Experts of a small language model: a variant of SOAP for the experts.
Below are experts of layer 4 (counted from 0) of a mixture-of-experts language model. Rows are named router (the router's row for the expert), gate (a neuron's input weights, with its number), up (a neuron's input weights, with its number) and show model dimensions 0-191. Each number is 500 + 40 x the weight over its row's rms, rounded and kept within 0 to 999. Numbers have three digits each.
After each expert's rows: a language model's description of what the expert responds to. This comes from a sample of Wikipedia text that the model never trained on.

# expert 36
router:464488454514521519543519510510508533391498517519412519514494454565507541460461483546477485478525527510470465572539567487469509491492448488556481539580477494541554448445581481517427519471476536433510471456461522530441561524497549466424544537483484472468499534517480517501487486525453468478561493447514493490446455489578542563514539508513555574506437498466495456595552518543494473487585538442551447493491535435499518579508522497542569487508504488502483471554432533485486549548465532529508579443548445536510468518462561481531430478505508395506531503565522507555471543536468479481
gate1:456474489482503490522528479447484472459453447407389482490547465483502536527468496537585448464511523543554502544423486532473500493462505508518528431544565510523540483574483486500469573532525571462532463458461509564461532474525525497522516447473437539546453494466482496542550472523494472512440541447504514509496473450508509493463529489552452572479519518538472427505508559500580511523480595493449539476452485511530497586527452480529548512458493483481484528599468508477514474568545463415490482588515499443507461422474517475521427488476575465485523589521549523421476468492461477518
up1:515494431574564443492575455541467504407453522437495490480573520476502519458456505509482527430571507449496472554446496514542458468461490441492489522494507533491478499543476538551531474588598502495530488522467518508552516512484423484519535553532552548506489483513437510492499485510505583491513467480472494497543448455475493476469555483548523483433497535434509621564515500505542539454476533577443521483513512518555533525593524477503480455466543456459506444491511506409592506594456513538472488541511465482475494529485538466446434490473459586470473487574460473496524529478470519488
It responds to: Word-internal and suffix fragments of verbs and adjectives (ass-ure-s, ins-ists, -ize, -able, -atory), common in repealed-act lists and election tables.

# expert 12
router:481446498502546571481476493520535579433507489556463527545490490537537565489414482559513451496482496485435510518480528501434542470566459437551443475569469479562531457498577495521451521530508510492508448480524521456497541553496533463479456547447493436481545569500440549492494485555472445491545535451499568486439415512567504512519522521533549567475507479436449485527557551555473521465585555483539477537472554486474477500533482513555508512503477531575491547485449558512465540516470522490511490445549426519522458476506571480561438428475475448567475510573517456543499535508434491517
gate1:445502499571502500479439390514485462495465513582484468583484483451431560492483483507530479477535570470394445497440459447550515442558501468500474508513488505503499518484455515500490431483459458644526457557512513513442492492538527491505513490482506504475515493476472491487531556462530526515578457510534457454456497504481530528518466570522539501473460535426486431522484608469490577495516511483577447563462508527505519473459446510555562518494509579562423541483454493535458504458473485532512510448554554482538431554450506533492506472520493460519472523515501504531511494476465551408
up1:527498479426514533512508578448510515482531545442497522528498496519474528530425480536506445451473468529534477523532513467481436496524524533496520461521582497479501535492557473546497534428533516505445497533509510479519515440515541401493528520520556580470456515496514465498521530603537568494574435510480492561534503490476539496534552475585540473473552513506525475549435457399517496515555541409550503561509469472448458471504555448473485469477460428425473443570437530465532539518524537562474481499545431561478495546526509507504465523602454528463538533532574498437496471463526506492
It responds to: Wiki heading markers (==, ===), possessive pronouns his/her/its/their, and apostrophes marking goal minutes in football match summaries (Newton 18').

# expert 25
router:474451456471534572514493489518566565503578488496496543525486453575553567472456521517520436482480528504458470557500521466503572427554432452560456510564488499529568432452506487507477535476455552487502478517480556544550560529489523442442520522456534460495552533559454569465500472491465483469550528480479557490452490477557515546513562522549580552448490495468409444551505528547470545494513533488551453542473515454509485532490495537563511482484480561572510545493418523441516525523476525512506534448515481533531460474508560466542397497491456454548530477538516454562487563484461453465
gate1:435517470499551502544544516494457484426515541493524534545530490526619493462540437464472517492567476495480392482556472521506483455495570445542482434487506485529479468461468406517573488494488500480510474491503460475498587588468487467503491483472497489552523465442469489467511522513498447603542445489528466549458538463535599480488557481483533530511525459539447540607599536542461560506467513524477464499475538516435535481468526547489470483521531514500519555484517533510548514544549486516524578496572519532463458491477558506470435442479539505490489529558555427561460483481518523495
up1:498521557445443486457529482495555499597517503556518528478601508495542490466538526517522503446436529493467510537504517513524520455559430489474485466528529481461490515497440486506498523500535500458457565486492421489526520525496498487446432511475515491434494496455552489499461524499499474498545519496516433493497513565473534463425556514541614539503487516557558507535535539494451547473452491530487494525560585510586558481506442461508469561435474497602533485406394487504513498528441517530521432389551505553513482502472516500523507519458536481459537465554508456482500452588422477487
It responds to: Tokens right after is/was/are/be, such as not, commas, yet, and being, been, occur in descriptive definitions.

# expert 29
router:442491462521530505495498499477543568426491521479438497533530501634530561428482466489517481436501550441443492543496488464470556495503421445568453548553519503544595481484541472472470517496484520502546484465457535484523540491496535491485513546528500451442524552529483572481438499503485463481493555448510553506441445438539507538547541538566540567502476538520423417545538468531522492440572552438534426498506504496492452520575487534568578504552514550515514480499469528446495566484488504547507483500528434540503451434508557467528446460555523493547532491528486509540476535531487469470
gate0:431538526447462541461516500461546548397521525529437423503447546511582566448482550517491555501478501537516495541485489422498471564558548467545437481522454493489461444481530495553531511547414514524487485465512455533510489525440492496477507472496480413493540477517454521453463501527481437477524624546481425462523494474515481511543523520501487525556581490510486525505499476469541466528516587561539442478475411535490523530532561542561572516484557510544455503565429540525513538486461427552472453526536469500416501498522547509461486502491485475544481484516518426551523508533509487450
up0:518473480499532568518497510470514463446498530557577501470510473510525490463516419523538524492568504528556475454414576453502529489538546515459494454537540489482448528456528508527446557518468482555536474546419537466503517531449540446582454476589498475541536456558485551543570519520519573539504525562485523477590519526537429495520488546476528514515486575551430530544471527497475459483484535481431475518505477433550531542584481553469557451512544564484505501579478502488504504536489516493444566473530534523508489493441540535427463560496576504511435520559479475456498433479462484460
It responds to: Inner or final pieces of long Latinate words, such as -it- in concomitant, -tion, -ization, -cut- in Executed.

# expert 46
router:540469534516486572506467481557509510449517487530457542520497505576512596514442460536465432506551516460507503530535535489421535463539443493580491499552451497536539463425504528533488514500483492436520477421512545450489523571498530425443510566497503482451528580548444573480484473508461422508536571491523560555471438433554512512551576486513500564494494516474414456553557505545512488460576545477572467499458552461437480520486512522520582505495492547532529554509473527469506547527464525438515514509490464514523460467513511458515461442442504435554540510562489443482478542522504492485
gate1:512464511501504491432514559542463541497534505480513547542488436525498550480419542440411539505464446576553474564427519521486497443480513494570442495515562488478496447525539528468480527516515450493569504551419503454487503479536472480538507578515550520446524551560505515487508512481449544509546490482463507610497460432487490516508612583507509513493530521434483479494522527486513548444532526500503449538481555504411431495445502541491523514511567523543511497487492549462562477605462469556520493599476491466449490507453526531499480470482476537532421521557471465540500440440504492527
up1:520484531579480512555534497486500491476528552554517434501537505530534550514534577518474485432564431472485440451442496502490460520496495468476519563518517445484469532466558430453523434432482479635473509498534561506450514431439482490491446501504509481461518513482498538451509497584543555434527534520490487508482504462480511426491479443518508485529529559461478545539531528391547528424469521505480584481465484585525529538491468448480481499539473512497467577549578485470464508507501526548436438465495572490519535430500441503510481512506571452482489559448573518489443523516480534509
It responds to: Word-final suffix pieces, mostly -ic, -tic, -ical, -ology, -ist, as in Botanic, Mechanic, Practice.